From a checkpoint of a small mixture-of-experts model trained on Wikipedia.
Size: 9 layers, width 128, vocabulary 8192, 11.2M parameters.
Experts: 96 experts in each of 8 layers, 32 SwiGLU neurons an expert, 4 picks a token, a sigmoid router.
Training: a variant of Muon for the experts, 4223 steps.
Below are experts of layer 5 (counted from 0) of a mixture-of-experts language model. Rows are named router (the router's row for the expert), down (a neuron's output weights, with its number) and show model dimensions 0-127. Each number is 50 + 10 x the weight over its row's rms, rounded and kept within 0 to 99.
After each expert's rows: "raises" lists some tokens whose logits its average output raises strongly, later layers aside; "comes before" lists some tokens at least twice as common just after its tokens as in all text. This comes from a sample of Wikipedia text that the model never trained on. Tokens count by the router's weight.

# expert 71
router:62 53 36 48 69 48 57 62 38 47 51 60 53 40 55 68 46 60 65 54 48 46 55 54 58 57 45 44 49 68 58 52 53 51 50 50 66 57 54 53 62 45 66 44 60 46 50 44 46 51 42 52 64 46 58 65 51 38 38 50 35 56 65 49 63 47 54 43 72 55 63 41 63 37 29 52 47 69 66 53 51 50 24 37 49 70 59 57 35 50 44 30 45 66 47 41 54 43 52 46 41 71 55 62 54 50 49 37 60 39 39 40 48 52 47 66 64 49 37 34 58 58 50 65 59 62 36 57
down0:42 44 52 52 63 44 41 45 43 44 55 60 41 59 29 51 44 66 53 69 56 47 53 55 36 42 35 59 51 67 59 51 54 70 59 50 34 48 51 62 47 56 59 41 62 54 44 60 53 49 53 61 44 39 52 52 57 45 62 50 51 24 55 56 49 39 46 40 63 49 46 31 58 33 32 55 41 47 45 34 38 56 58 56 74 59 63 42 50 61 52 48 49 43 41 56 70 53 47 28 58 52 59 55 50 50 70 55 50 47 39 38 36 36 54 61 67 57 47 41 52 56 58 56 53 46 80 63
down1:50 64 32 56 44 43 37 51 61 39 44 39 32 51 60 52 60 49 48 41 48 63 53 42 51 56 51 48 60 61 68 56 51 44 69 40 52 42 55 43 45 54 40 69 39 67 35 37 39 56 36 29 52 50 63 38 48 36 33 55 66 45 59 50 49 56 60 47 30 61 47 35 72 51 41 47 47 55 44 79 52 38 43 54 64 63 59 39 55 59 43 58 49 59 59 68 61 68 57 55 54 50 51 45 38 53 66 48 48 53 48 59 62 61 50 39 36 56 59 53 57 39 49 48 42 56 36 44
down2:50 52 31 56 57 44 66 40 49 64 49 64 52 49 63 37 42 58 53 57 54 42 43 43 51 49 55 59 57 68 46 51 44 50 59 45 40 50 64 52 43 71 53 44 39 55 48 47 53 48 42 45 45 55 45 23 47 45 59 51 42 44 54 53 44 48 75 55 42 60 39 64 48 66 42 64 59 37 41 49 50 63 33 68 48 41 56 52 73 40 53 62 34 50 41 53 42 54 47 50 52 53 60 27 30 55 55 41 68 65 61 37 60 32 43 61 34 71 51 53 37 49 68 49 56 48 47 43
down3:44 78 48 51 63 43 43 43 57 37 56 31 61 40 60 66 46 50 46 60 45 47 56 38 64 45 34 51 67 50 49 48 56 40 57 43 45 40 60 42 48 68 31 45 54 42 54 51 37 46 45 37 52 41 69 47 59 58 65 44 48 56 45 67 45 56 49 58 31 37 63 69 50 57 55 66 51 45 35 68 37 63 54 44 45 65 52 65 28 53 50 50 52 43 48 41 72 52 42 48 50 52 47 43 47 61 47 54 67 70 47 52 43 41 64 48 42 34 44 52 60 54 65 55 49 35 49 42
down4:48 59 52 42 41 36 68 44 52 41 53 60 55 53 56 53 49 48 41 38 62 34 44 37 67 55 53 54 44 49 48 59 44 44 45 49 47 60 48 60 32 42 31 60 37 47 63 73 54 35 34 46 64 63 45 49 56 37 53 52 54 61 22 63 49 64 50 48 62 56 49 52 37 45 49 33 62 44 34 36 40 50 37 62 47 37 41 34 58 60 65 57 57 66 59 51 58 45 40 52 55 28 54 54 37 41 49 65 59 48 46 47 35 52 40 47 58 69 54 57 54 59 34 46 51 48 54 27
down5:36 71 54 56 50 59 59 30 50 48 62 48 51 40 44 58 57 37 60 49 49 58 60 47 43 45 70 66 57 54 64 59 42 56 51 36 65 55 67 52 36 33 44 36 51 48 43 56 56 55 58 49 62 42 47 47 52 61 50 58 45 53 33 60 47 33 45 43 49 39 59 53 50 47 46 36 75 53 57 60 38 55 68 56 43 53 49 26 57 53 48 53 64 58 44 54 37 47 32 48 49 32 48 36 46 46 66 45 46 38 55 50 60 30 59 55 53 50 56 34 61 77 39 58 39 34 52 40
down6:48 39 45 66 35 31 68 52 57 72 61 59 60 61 29 46 46 64 46 54 51 59 39 53 57 54 60 55 31 56 41 50 48 55 49 60 41 48 46 47 70 46 48 31 49 44 64 40 40 51 67 40 55 64 54 55 40 61 48 54 47 45 49 43 51 50 47 61 67 38 43 53 41 48 41 59 48 60 47 41 46 30 57 52 46 46 48 57 69 59 36 57 52 47 32 45 46 51 50 47 31 50 51 50 41 52 55 55 38 45 52 48 45 57 74 51 49 59 27 31 34 61 42 72 52 34 67 39
raises: "=", " See", "See", " Other", "Personal"
comes before: "=", "\n\n", "\n", "See", "History", "Early"

# expert 87
router:49 65 50 30 58 57 62 68 45 51 43 63 45 40 54 50 68 48 58 57 47 37 49 42 47 42 53 40 65 68 51 57 58 57 45 57 68 60 50 57 64 46 43 34 48 66 54 45 41 50 34 45 61 54 62 45 51 42 39 35 41 64 61 61 53 53 52 53 72 55 64 44 66 42 40 60 50 77 49 47 53 61 33 55 50 54 52 47 31 43 48 32 49 66 48 51 64 40 47 49 35 63 57 52 60 68 48 65 53 32 40 44 41 54 49 51 52 47 43 31 61 52 48 71 55 53 45 63
down0:47 63 51 47 47 43 50 56 53 50 56 54 53 63 43 47 47 53 45 59 55 58 48 36 54 57 43 62 34 49 70 49 60 35 69 44 41 49 47 51 57 52 49 49 73 54 42 61 36 49 39 48 63 48 45 31 45 42 70 53 49 48 85 43 59 38 43 40 52 59 46 29 37 35 36 45 57 45 46 42 49 50 37 39 38 42 57 34 54 54 46 55 59 39 43 43 30 51 63 44 54 32 61 52 63 54 80 60 57 49 28 54 39 44 33 57 45 60 48 44 56 49 52 53 61 61 55 48
down1:54 50 52 55 52 56 35 46 45 43 46 54 46 40 48 37 69 49 43 66 48 49 36 67 45 34 62 63 60 33 63 53 45 31 53 44 54 62 49 45 50 34 57 63 37 59 54 63 66 35 48 45 57 55 41 46 46 45 36 41 67 64 41 37 55 48 65 66 40 76 48 56 62 63 35 72 51 45 56 54 66 47 55 45 61 45 55 42 45 51 33 57 33 46 49 67 37 60 42 67 54 46 55 43 48 47 50 52 62 66 63 54 58 42 57 54 51 59 68 54 64 50 47 39 46 57 36 37
down2:35 43 47 32 50 51 65 36 28 57 40 47 34 59 53 48 46 53 46 49 55 47 49 42 59 49 49 39 41 36 45 49 68 39 38 59 39 39 49 56 45 50 47 57 35 50 46 54 48 47 36 44 35 56 57 65 45 42 44 57 54 32 78 60 55 40 59 53 62 42 61 52 51 53 36 47 59 61 43 47 63 62 64 54 22 62 53 56 58 46 50 52 51 34 34 56 48 54 62 57 46 58 27 59 43 48 64 54 56 51 66 55 46 40 47 50 71 40 38 65 46 72 55 55 62 36 56 42
down3:64 53 63 38 32 58 55 45 61 60 54 53 58 56 52 52 69 38 42 68 73 47 45 53 62 60 48 53 45 55 44 48 44 45 50 58 48 63 38 52 40 64 40 40 53 69 56 71 46 52 48 33 40 45 71 42 64 38 52 45 45 51 62 58 45 51 63 55 49 53 34 55 51 48 49 56 38 41 48 51 66 44 44 74 70 55 55 56 31 42 44 55 59 54 56 45 70 54 55 68 51 45 63 45 62 18 52 67 60 47 48 55 53 50 60 48 32 54 47 43 52 58 57 36 62 43 50 54
down4:49 44 40 35 48 53 40 46 48 65 44 74 44 61 59 49 45 65 54 47 63 42 47 46 67 49 46 52 56 49 61 57 53 63 40 45 45 63 51 56 35 47 47 75 45 55 46 43 65 50 51 40 55 37 40 62 53 32 42 46 47 39 70 38 50 50 78 56 47 38 45 52 51 51 58 61 41 39 51 34 23 64 53 43 48 50 52 44 48 46 53 66 48 68 53 58 49 51 63 57 66 46 34 52 54 55 42 50 57 30 48 40 59 56 38 56 61 65 54 51 64 48 30 50 43 55 60 25
down5:35 52 41 45 50 44 48 47 68 37 55 47 46 31 54 67 41 42 64 46 44 46 55 60 60 51 55 51 61 78 48 63 33 54 60 39 50 53 46 52 45 45 49 46 56 68 55 44 48 54 39 63 48 61 37 53 51 52 46 34 55 60 75 66 57 65 41 42 37 44 49 37 61 54 46 30 61 49 35 59 58 54 58 53 45 51 53 44 66 42 55 43 70 37 48 71 40 39 48 69 49 32 33 58 53 45 39 44 58 50 46 58 47 46 32 31 52 41 72 51 53 39 62 46 46 52 46 44
down6:37 63 53 46 43 41 43 41 29 56 34 40 56 32 41 51 59 53 55 49 51 54 69 43 49 29 54 38 40 56 50 49 61 58 53 51 47 61 55 36 57 59 47 50 58 58 48 51 41 58 51 56 38 37 50 38 44 56 37 70 55 71 43 40 46 43 54 46 54 54 42 58 51 59 55 56 47 64 41 41 55 53 55 65 33 43 51 67 56 44 52 44 55 50 45 55 53 40 53 67 53 54 52 35 37 76 40 49 65 43 44 41 36 69 32 52 53 34 55 46 76 58 43 50 65 34 48 74
raises: "19", "14", "15", "12", "\n", "11"
comes before: "=", "\n", "\n\n", "1", "0", "|"

# expert 86
router:70 53 37 42 50 64 58 62 57 56 53 50 29 45 57 52 55 43 69 52 59 56 53 47 56 45 51 53 73 75 60 54 49 38 41 55 58 51 55 53 45 31 61 36 49 49 60 22 55 55 44 49 53 29 49 61 42 53 47 35 43 53 59 69 59 58 49 66 75 54 33 48 59 56 49 52 69 66 61 59 57 53 57 48 46 61 75 57 47 48 50 36 58 48 50 53 46 40 46 39 37 52 53 39 45 47 57 42 40 41 34 63 48 54 42 63 55 39 45 33 56 55 40 54 41 58 48 49
down0:55 54 54 35 58 51 50 57 37 41 47 37 44 46 54 46 31 57 23 40 56 44 47 42 35 50 41 35 55 52 39 56 81 45 46 58 46 56 50 78 49 67 57 50 44 39 51 56 26 50 56 51 49 56 62 56 56 34 60 34 50 35 62 46 49 48 53 25 52 46 72 40 35 43 65 46 58 48 53 56 73 56 51 39 49 50 50 44 44 50 52 49 60 44 49 66 62 53 65 53 62 43 55 54 65 53 44 60 44 60 41 61 45 48 54 58 31 47 51 44 52 71 51 53 54 43 44 60
down1:44 41 50 47 37 48 45 48 69 60 44 49 40 38 56 61 62 56 54 48 57 53 32 37 68 55 38 46 45 44 54 52 48 55 49 54 48 34 53 13 47 46 61 61 49 36 61 43 54 41 27 58 48 48 46 64 33 49 51 70 57 38 43 60 46 67 51 57 68 50 42 43 56 59 52 51 49 55 48 57 40 36 55 46 60 53 31 65 60 48 35 41 35 48 53 62 43 61 49 55 51 56 36 52 33 57 55 29 48 47 67 55 46 59 61 49 42 47 69 68 47 49 53 58 40 60 54 31
down2:50 62 49 41 54 50 55 55 58 64 65 50 56 34 69 32 30 44 56 47 54 63 39 33 58 65 44 49 53 60 44 37 40 54 63 47 46 44 32 54 57 64 53 53 44 37 35 41 55 51 32 70 46 58 51 51 60 48 57 57 60 61 84 59 55 55 58 58 28 56 46 58 52 34 60 43 56 43 60 50 40 44 58 57 50 51 56 56 47 36 59 57 50 24 48 44 55 44 62 53 52 61 42 41 56 41 34 50 39 54 65 45 51 48 49 53 67 55 50 69 30 51 59 49 42 58 59 55
down3:52 43 47 61 62 51 41 42 55 54 49 51 72 45 37 45 42 66 69 42 65 56 37 65 54 50 55 54 47 52 38 56 44 54 45 47 56 57 47 39 58 58 38 33 42 45 52 44 40 61 35 57 48 47 62 74 51 38 39 43 38 47 65 56 36 59 54 49 48 44 37 72 57 34 41 53 36 40 46 73 44 48 66 46 51 47 48 42 46 50 56 65 54 55 63 48 52 39 33 58 52 61 48 41 49 59 33 64 75 39 50 49 71 57 51 57 42 71 46 55 55 53 33 69 50 47 39 48
down4:51 50 68 44 48 48 60 55 48 54 47 45 49 42 68 51 50 56 48 43 44 41 47 61 40 59 65 49 39 48 55 48 70 37 55 48 55 59 50 62 60 55 49 41 28 58 39 72 68 39 54 47 56 72 47 54 48 30 54 47 52 51 49 45 64 32 68 34 42 65 51 39 42 55 38 51 36 35 45 40 65 51 39 44 55 48 40 47 24 50 44 66 29 50 59 44 49 42 60 59 53 45 54 66 52 50 57 35 63 40 61 64 60 54 60 46 44 64 61 68 58 57 42 43 64 36 49 49
down5:42 56 44 49 53 46 55 41 56 54 44 29 61 40 42 39 46 41 27 35 55 48 51 41 50 59 65 23 40 30 56 44 57 47 41 53 56 58 54 55 35 36 42 39 44 30 34 66 65 66 41 47 64 54 48 70 47 54 48 46 61 49 41 55 59 51 36 47 51 40 66 46 39 55 63 55 57 58 35 58 50 67 57 68 33 37 31 46 52 34 61 37 47 62 58 46 48 43 57 41 46 46 50 32 52 54 61 46 38 61 54 56 46 34 46 51 45 53 59 60 61 53 49 39 65 54 52 43
down6:44 54 53 56 27 42 49 39 47 60 52 40 66 33 53 55 30 60 55 57 50 49 33 54 46 52 61 35 49 45 44 40 74 43 39 52 50 68 46 47 64 56 57 46 45 51 45 65 50 49 68 42 56 64 54 41 47 53 64 53 61 56 26 47 42 49 41 42 36 51 57 44 58 56 32 40 38 46 44 52 57 49 28 55 37 59 40 51 48 44 57 50 55 66 46 47 47 73 72 68 46 51 45 74 48 59 47 40 54 52 44 49 49 67 26 41 58 68 46 52 51 52 55 58 64 50 58 57
raises: " the", " a", " an", " it", " her"
comes before: " the", " to", " a", " that", " in", " his"

# expert 54
router:50 54 39 47 88 57 42 56 58 41 52 64 38 51 48 53 51 69 48 52 52 28 51 43 45 58 53 35 55 46 54 64 53 38 33 52 51 53 61 65 54 48 57 35 39 51 52 39 53 59 45 51 58 40 49 58 45 36 31 42 42 61 65 55 48 59 54 45 49 67 41 38 59 54 41 70 56 57 64 51 68 57 45 50 40 55 65 56 40 55 73 54 63 63 64 44 65 51 54 55 58 56 53 48 28 47 43 61 48 51 41 51 50 48 35 56 63 55 48 50 70 48 40 67 61 62 35 56
down2:56 48 54 44 48 46 58 51 57 53 69 48 48 36 31 42 50 50 65 68 39 47 48 53 39 47 58 60 20 42 43 48 63 50 45 29 42 63 52 48 57 57 37 58 35 58 50 49 42 56 53 46 62 67 53 53 47 45 50 40 50 57 48 52 52 57 68 38 40 62 49 48 51 35 45 68 58 40 39 29 66 52 44 55 59 37 62 56 48 29 47 48 46 35 44 43 62 52 46 47 49 72 58 47 43 42 31 50 57 63 50 50 61 50 54 59 54 51 40 42 60 51 55 23 30 42 27 45
down3:58 45 45 37 52 55 71 59 52 30 48 64 53 40 57 50 38 48 36 71 56 50 28 69 62 58 50 56 71 59 51 47 47 59 54 66 62 32 30 49 45 72 46 36 49 69 43 56 59 43 46 49 56 46 52 51 49 48 44 37 37 52 56 62 40 37 55 39 60 37 60 63 61 51 38 57 39 47 51 60 57 45 52 31 58 45 58 47 32 47 60 59 49 51 35 38 57 33 38 57 49 42 53 61 58 53 54 58 63 46 50 28 55 52 58 47 48 47 42 65 50 32 54 62 50 58 43 37
down4:38 74 42 60 44 58 42 52 48 42 46 30 63 41 59 59 29 52 59 52 49 57 29 61 45 49 58 63 54 44 60 64 63 44 60 52 46 46 78 65 47 67 31 36 42 49 52 60 60 49 34 52 39 56 47 71 50 50 26 52 60 44 29 47 53 49 48 44 63 49 53 47 46 51 39 65 43 55 35 32 54 54 46 48 48 53 60 38 48 63 57 71 43 53 49 47 63 59 52 30 67 59 54 58 42 45 56 41 57 52 45 42 44 48 63 43 40 51 56 53 64 39 60 50 45 48 51 48
down5:55 39 43 47 48 58 56 50 47 56 55 54 59 43 30 45 40 65 52 36 40 55 60 59 63 61 31 39 54 51 50 44 45 52 59 31 57 56 50 56 53 48 31 32 58 53 48 58 40 46 41 57 60 58 59 62 48 59 63 52 45 44 35 73 46 50 40 50 43 42 65 60 54 60 47 42 55 58 52 53 29 54 59 55 51 34 41 60 63 26 55 38 70 49 63 52 38 62 49 44 47 46 64 34 59 44 57 57 45 55 45 43 38 32 45 41 44 49 68 68 56 55 41 37 52 43 60 21
down6:51 57 60 37 62 51 57 54 47 44 55 44 38 49 57 40 44 58 54 44 33 51 42 49 50 56 43 53 56 55 41 58 49 29 52 49 51 43 50 39 67 52 32 55 71 43 52 47 52 66 53 54 53 57 45 48 64 56 41 54 61 65 59 45 52 40 44 63 57 32 47 53 47 71 74 53 56 45 50 48 42 48 56 47 46 50 56 74 57 38 34 55 42 44 45 44 59 49 65 39 50 58 38 47 39 61 73 52 69 48 36 39 46 78 43 60 54 55 47 47 45 46 60 77 66 39 73 60
down7:63 32 55 48 63 57 41 51 54 27 63 52 45 69 50 50 63 41 43 57 53 45 60 66 58 60 63 63 69 62 70 44 46 49 56 42 66 70 69 62 40 62 52 44 34 71 56 40 35 50 47 55 46 44 58 40 67 37 48 46 40 56 40 54 36 36 37 53 28 54 58 48 50 44 63 55 63 43 51 55 58 48 45 54 55 57 52 51 38 58 37 49 41 53 64 53 47 56 53 61 42 49 55 53 56 53 37 69 47 48 57 51 69 45 52 58 53 52 54 37 69 60 41 44 62 63 48 62
down8:51 60 46 40 58 43 42 52 38 41 64 54 42 37 42 27 38 48 41 58 59 62 48 54 52 66 44 66 47 70 49 35 48 48 32 68 49 76 27 48 50 49 70 46 51 55 57 35 58 52 56 56 47 68 59 42 60 43 50 48 36 48 58 58 29 46 52 39 67 54 39 66 55 48 57 46 48 56 58 41 45 51 56 37 50 31 51 61 53 52 32 43 35 51 56 45 43 38 64 45 58 53 46 47 53 42 56 53 54 56 42 56 30 52 40 52 49 52 59 63 67 53 50 68 42 62 32 60
raises: ".", ",", " (", " |", " in", "/"
comes before: "–", ".", " |", ",", "0", "°"

# expert 45
router:62 55 49 54 66 66 37 70 51 34 55 56 47 53 53 55 58 52 58 54 46 43 59 44 70 35 52 51 71 65 43 56 57 41 45 60 48 50 64 71 60 56 59 47 44 65 44 47 48 46 35 42 43 30 43 59 38 37 28 39 47 70 62 48 42 46 41 55 51 52 37 56 65 57 40 48 67 50 59 48 51 56 40 48 36 50 52 44 41 48 49 42 66 64 54 42 48 45 43 47 58 53 61 47 46 50 54 59 45 40 56 42 54 47 35 64 63 49 46 38 64 64 19 60 65 67 46 47
down2:25 45 52 54 67 60 42 47 54 61 50 53 42 37 62 53 66 47 51 40 58 45 59 40 47 34 49 39 37 39 40 58 53 61 47 42 60 41 57 57 56 47 46 47 37 59 47 66 53 53 70 49 54 56 67 62 46 47 59 53 48 41 70 30 47 65 54 58 54 62 61 47 54 46 40 58 36 39 30 52 52 50 40 57 46 43 43 25 45 53 49 42 38 60 26 42 47 38 37 42 64 45 45 55 33 51 42 49 54 59 47 45 72 43 40 38 43 56 40 49 36 57 59 41 32 32 49 57
down3:63 38 55 48 41 48 32 45 61 26 58 68 51 46 45 56 61 50 58 59 48 56 42 50 45 43 51 52 47 69 56 56 44 34 62 40 53 29 50 44 44 75 50 55 48 58 43 51 48 51 43 53 42 43 40 62 46 41 33 38 29 58 54 51 36 47 58 37 50 36 39 50 46 50 48 45 55 54 54 52 57 53 82 39 69 52 42 26 56 43 53 56 43 46 49 53 54 34 43 57 60 58 65 60 52 38 58 46 55 47 49 65 52 24 52 49 39 48 26 41 48 49 45 67 57 60 36 51
down4:47 60 80 49 48 54 72 41 45 65 50 57 47 56 64 68 39 58 60 43 60 57 51 44 46 50 43 61 51 42 41 54 48 46 59 49 46 61 43 60 53 50 52 40 51 47 51 58 40 44 49 39 51 57 59 64 52 32 58 34 56 63 42 34 50 37 42 52 53 42 66 61 47 29 40 35 50 57 51 47 49 34 45 61 74 63 52 52 42 44 48 45 36 66 45 50 63 54 30 42 55 59 52 66 43 35 44 57 65 63 44 43 47 46 66 51 28 28 57 59 56 50 37 58 33 46 42 53
down5:60 49 43 53 47 70 61 48 41 46 43 47 42 58 53 33 54 39 60 53 34 58 50 49 42 44 63 40 44 55 45 63 50 42 57 27 45 59 56 59 53 38 49 47 56 58 54 51 60 63 76 41 58 52 65 61 67 45 57 56 53 39 63 53 57 56 44 49 49 50 51 51 54 36 50 27 60 54 43 59 55 56 71 55 60 47 50 33 65 57 56 43 81 68 44 48 58 46 59 59 39 46 64 39 51 56 52 49 38 59 41 60 51 26 42 44 36 56 59 69 41 56 55 53 48 41 45 27
down6:42 51 53 48 65 50 60 41 45 56 48 57 62 42 57 45 49 64 38 70 50 57 72 52 61 55 52 31 67 63 42 52 52 62 49 35 50 71 41 37 65 32 54 42 33 38 58 45 56 52 60 53 47 63 52 45 56 61 54 70 60 58 45 47 58 44 48 43 44 63 32 58 35 51 50 37 34 62 58 49 69 61 57 58 53 52 46 61 39 44 59 41 51 49 33 63 51 34 51 59 38 52 45 43 40 70 40 47 24 54 47 46 43 67 55 57 47 51 57 61 63 52 52 57 68 50 52 39
down7:41 34 58 53 55 39 48 58 57 47 44 47 55 65 46 44 54 36 40 69 45 53 30 47 58 42 83 53 49 49 42 64 66 50 30 55 51 54 60 53 47 44 57 39 63 53 50 55 59 44 63 52 47 33 48 48 60 51 52 44 54 56 48 60 57 55 54 34 48 51 50 46 55 46 58 53 60 55 41 33 65 71 41 31 74 56 48 69 50 47 34 47 50 58 44 55 43 44 64 49 41 39 63 42 68 57 41 62 55 27 54 59 53 40 43 63 55 52 56 31 40 39 38 55 49 54 54 30
down8:49 62 12 52 38 49 58 44 62 63 53 35 63 55 61 52 52 39 22 42 39 45 47 58 51 51 47 41 61 63 54 52 48 42 28 64 39 53 49 54 52 41 49 55 38 41 55 46 55 54 40 60 60 42 53 44 61 41 24 53 42 49 60 54 55 46 50 65 55 58 66 58 54 38 45 55 53 39 42 48 31 47 43 43 68 59 49 42 59 45 42 36 40 59 53 43 54 46 55 44 47 56 33 62 41 41 32 44 60 52 58 69 37 33 44 53 55 64 56 63 46 33 61 38 48 55 52 49
raises: ".", "\"", "°", " decades"
comes before: " |", ".", "–", ",", ";", "0"

# expert 16
router:48 48 43 39 55 57 69 58 52 59 44 43 32 41 58 59 55 46 58 64 51 55 49 47 47 53 49 48 56 63 57 62 54 49 49 54 52 52 54 67 38 40 65 30 56 56 48 43 46 45 29 62 53 23 57 72 46 50 59 52 46 64 63 58 35 71 61 42 66 53 42 43 58 60 54 41 66 68 74 49 45 52 38 42 44 51 59 30 46 48 52 28 69 50 43 49 52 40 50 38 48 49 43 49 45 50 39 57 26 50 41 43 68 51 42 58 56 46 48 34 46 61 42 60 39 50 50 56
down0:49 42 47 39 35 45 54 53 36 28 54 43 42 45 52 55 51 45 54 59 53 33 63 53 49 53 43 43 50 41 56 50 45 37 59 49 59 66 39 53 42 36 68 49 56 47 44 56 58 47 20 51 49 74 62 57 54 46 61 31 27 58 81 57 52 59 59 28 57 64 50 51 44 48 47 61 59 44 44 50 49 30 40 37 57 50 36 45 36 37 44 48 45 58 45 60 50 59 46 61 44 48 36 52 40 49 40 31 67 42 49 56 54 48 40 37 43 64 31 57 47 57 54 62 40 51 46 50
down1:41 46 44 62 56 51 46 43 79 39 54 43 62 39 57 40 65 49 49 49 54 40 37 37 52 51 64 57 56 45 47 57 50 46 59 39 54 58 56 37 50 45 50 49 61 45 52 51 54 59 22 56 47 46 58 45 43 64 63 47 55 55 26 44 42 78 53 64 75 56 49 67 49 65 40 64 42 44 51 69 49 32 42 48 55 62 43 45 66 55 43 41 49 77 50 54 49 55 56 55 64 35 45 56 35 43 46 57 51 49 44 47 58 44 51 49 39 61 63 40 57 58 65 35 39 52 41 40
down2:53 40 24 34 50 36 56 43 58 56 52 54 50 51 59 36 45 48 60 34 36 59 50 55 60 60 48 47 50 42 54 47 50 47 47 52 61 54 37 70 43 61 43 47 41 54 28 36 53 52 53 29 50 44 42 37 60 21 38 35 50 60 45 67 54 30 50 56 51 54 45 38 58 26 44 31 62 27 47 58 60 39 46 44 54 45 46 40 52 50 45 56 42 52 54 59 42 49 34 48 41 54 37 66 38 64 44 39 63 65 57 61 54 45 50 42 62 42 47 69 36 48 43 48 49 54 52 51
down3:61 58 36 63 49 45 58 52 57 60 50 43 58 51 50 62 45 58 60 48 49 48 56 56 45 59 49 48 49 51 59 56 59 52 42 58 57 47 46 50 37 39 38 65 48 49 46 54 51 47 55 50 31 51 53 66 46 63 42 30 60 50 58 86 47 28 49 52 46 32 44 58 57 70 45 51 39 61 32 62 58 53 62 60 43 42 47 40 53 28 58 65 35 57 49 36 47 43 51 35 47 52 61 57 65 40 66 38 68 59 52 68 55 59 53 62 41 63 44 66 51 53 28 54 45 64 44 43
down4:36 65 38 39 36 37 42 61 50 53 64 72 34 42 45 50 48 59 38 56 57 50 63 42 38 54 52 60 47 45 39 56 30 32 55 47 38 48 64 46 39 66 61 54 45 49 59 53 53 21 46 45 52 60 49 51 65 41 43 39 45 38 41 49 46 51 58 48 35 54 49 53 50 47 55 55 45 60 49 71 51 55 57 43 50 46 56 33 17 54 53 49 40 51 66 51 59 57 62 48 58 54 31 68 31 41 49 54 59 69 50 51 54 40 65 52 40 60 40 48 48 45 53 60 42 59 56 35
down5:47 58 53 40 57 61 62 36 58 49 48 57 57 50 43 53 56 49 51 37 55 49 58 37 48 30 40 52 54 67 53 54 36 64 45 36 82 54 52 36 50 46 54 52 55 48 45 41 33 66 67 54 51 66 44 39 55 55 56 49 82 40 49 59 59 42 49 67 51 44 41 42 42 64 51 48 59 52 45 55 55 57 44 57 58 52 48 48 67 46 58 27 48 50 63 53 51 55 67 46 43 62 49 58 52 47 63 44 36 54 23 62 21 41 35 54 46 40 53 62 59 45 52 54 51 38 56 44
down6:56 53 32 40 43 55 51 60 45 43 50 44 42 53 53 34 63 49 48 53 46 50 38 40 40 41 43 35 39 54 40 57 48 66 38 57 52 52 50 39 49 36 52 55 41 53 35 45 44 56 48 42 37 50 50 47 49 68 63 65 52 47 44 41 35 47 47 40 51 48 60 56 40 70 52 42 31 55 49 55 39 53 54 50 40 61 62 53 47 43 67 45 69 65 24 45 33 62 59 35 36 35 43 46 56 48 42 53 27 51 48 40 44 84 59 46 58 41 50 46 68 59 53 54 64 30 59 48
raises: " in", ".", " on", "\n", " by", ","
comes before: " to", " by", " in", " the", " on", " as"